{"num_hidden_layers": 11, "hidden_size": 640, "n_experts": 20, "experts_per_token": 1, "d_expert": 400, "d_shared_expert": 0, "hidden_act": "geglu", "moe_layers": [2, 3, 4, 5, 6, 7, 8, 9, 10], "router_score": "softmax", "normalize_top_k": false, "routed_scale": 1.0, "balance_loss": 0.00242, "balance_bias": false, "router_z_loss": 0.001, "init_std_router": 0.00897, "lr_router": 0.00054, "vocab_size": 22283, "norm": "layernorm", "norm_eps": 1e-05, "tie_word_embeddings": "early", "optimizer": "soap_variant", "learning_rate": 0.00124, "beta1": 0.95, "beta2": 0.99, "batch_tokens": 65536, "max_seq_len": 1024, "train_tokens": 541000000, "max_steps": 8256, "dataset": "wikipedia_en"}
Below are experts of layer 6 (counted from 0) of a mixture-of-experts language model. Rows are named router (the router's row for the expert) and show model dimensions 512-575. Each number is 50 + 10 x the weight over its row's rms, rounded and kept within 0 to 99.
Before each expert's rows: "gets" lists some tokens that make up at least twice as much of what it gets as of all text. This comes from a sample of Wikipedia text that the model never trained on. Tokens count by the router's weight.

# expert 4
gets: " he", " He", " it", " It", " film", " which"
router:43 72 42 53 49 46 46 66 61 56 64 51 49 47 60 55 47 56 64 49 20 32 52 50 49 55 64 33 55 55 36 42 43 48 51 49 47 43 40 25 40 70 43 38 33 49 39 40 56 37 37 56 45 68 49 55 62 38 48 67 62 36 67 45

# expert 12
gets: "\n", " \"", " (", "==", "===", " '"
router:30 78 56 76 47 37 53 50 51 50 37 42 54 39 38 52 62 58 59 60 35 38 50 54 54 42 64 56 47 76 48 55 47 40 56 36 62 58 41 34 52 63 41 51 44 58 28 48 38 24 43 65 44 57 63 61 50 51 77 57 56 45 61 33

# expert 8
gets: " |", " by", ",", "-", ".", ":"
router:43 58 44 55 35 33 47 53 65 48 48 42 51 31 55 47 52 44 50 49 40 42 62 48 52 55 64 45 42 52 30 46 44 38 40 39 59 59 49 49 39 53 46 42 38 52 42 54 51 39 46 56 69 63 64 58 57 54 69 47 56 44 45 41

# expert 10
gets: "°", "′", ".", "″", ":", "–"
router:52 64 50 51 61 46 54 48 53 50 42 61 59 46 34 64 51 52 52 54 49 46 64 51 61 58 58 40 38 58 43 47 52 44 57 36 57 46 50 38 33 59 37 45 55 32 49 54 58 38 40 46 48 59 42 46 57 55 67 51 50 24 76 55

# expert 18
gets: "-", "\n", "|", "5", "6", "1"
router:26 53 50 59 61 48 42 57 59 53 40 40 49 45 47 60 57 61 72 38 53 50 57 41 51 49 47 51 38 49 33 61 56 33 61 35 57 69 28 40 46 43 40 45 50 40 41 52 56 38 48 50 49 69 56 50 56 48 48 49 58 46 53 37

# expert 15
gets: " |", ")", " States", " United", " Kingdom", " Australia"
router:44 61 62 50 34 50 51 49 59 59 46 55 64 52 42 58 46 52 64 43 48 29 52 33 59 50 46 34 57 54 41 44 51 34 58 50 56 65 52 38 53 61 40 60 34 39 57 57 58 42 46 52 55 66 57 67 71 51 69 55 54 27 60 57

# expert 6
gets: " 1", " 2", "1", "2", " 3", "3"
router:49 52 56 57 53 65 24 73 63 72 46 34 75 42 40 57 40 68 52 52 48 52 69 54 42 39 51 31 46 56 41 44 44 45 47 38 67 50 49 38 52 44 47 45 41 57 44 65 62 38 29 59 63 54 53 63 57 45 50 51 64 53 59 49

# expert 5
gets: " and", "'s", " his", " |", " its", " their"
router:34 64 49 66 41 34 52 55 62 66 51 42 62 35 58 66 63 46 52 60 57 47 62 58 44 57 59 44 50 55 52 44 51 34 44 38 70 50 52 57 45 41 58 32 40 37 49 43 42 21 47 60 52 46 58 72 49 40 57 59 56 44 48 34

# expert 7
gets: " of", " the", "ing", " on", " that", " for"
router:38 58 47 67 50 31 45 52 67 54 50 33 59 41 49 66 47 57 66 48 25 35 66 38 57 53 61 55 36 73 42 48 57 47 56 45 59 60 40 43 35 46 37 25 38 28 37 37 40 47 51 53 54 74 39 52 63 42 56 55 53 40 68 38

# expert 9
gets: "–", "_{", " $", " ", " 0", " −"
router:52 70 53 45 52 35 59 62 50 70 50 37 53 43 40 57 40 58 57 41 49 47 57 33 55 59 64 47 43 62 30 57 46 35 49 44 48 60 50 43 48 47 39 48 31 38 36 42 41 52 52 52 54 65 50 61 64 40 60 48 53 30 65 58

# expert 19
gets: " in", " the", " at", " In", "In", " from"
router:43 50 55 58 45 49 42 51 44 61 40 45 57 35 42 56 46 59 63 35 36 49 78 59 54 53 51 51 47 52 35 44 51 40 44 41 48 53 48 44 58 63 37 42 57 38 49 36 49 48 51 66 63 63 56 58 68 36 61 63 66 45 44 41

# expert 13
gets: " m", " km", "%", ")", "000", "m"
router:39 64 56 52 44 36 47 61 57 47 50 63 62 49 54 40 57 71 59 46 36 61 58 35 53 56 46 51 38 68 43 49 41 44 72 59 51 57 30 44 43 43 31 43 41 42 57 37 50 40 46 53 51 56 52 67 73 44 72 67 59 44 59 49

# expert 2
gets: " was", " is", " to", " as", " were", " be"
router:42 40 46 72 56 45 53 63 60 60 44 31 64 36 56 68 48 60 60 50 33 38 55 56 56 54 60 48 34 51 51 47 51 51 45 37 44 73 43 53 44 58 51 33 48 45 42 49 47 07 39 57 50 55 65 61 47 60 47 48 55 39 91 36

# expert 1
gets: ".", " B", " John", "us", " P", " William"
router:52 60 53 57 42 48 40 58 55 45 47 51 56 38 45 63 46 61 64 50 55 54 51 48 55 50 66 53 41 70 45 43 41 42 38 40 65 46 51 43 45 55 40 45 49 31 53 40 53 50 46 59 64 67 56 51 54 53 59 61 44 43 61 41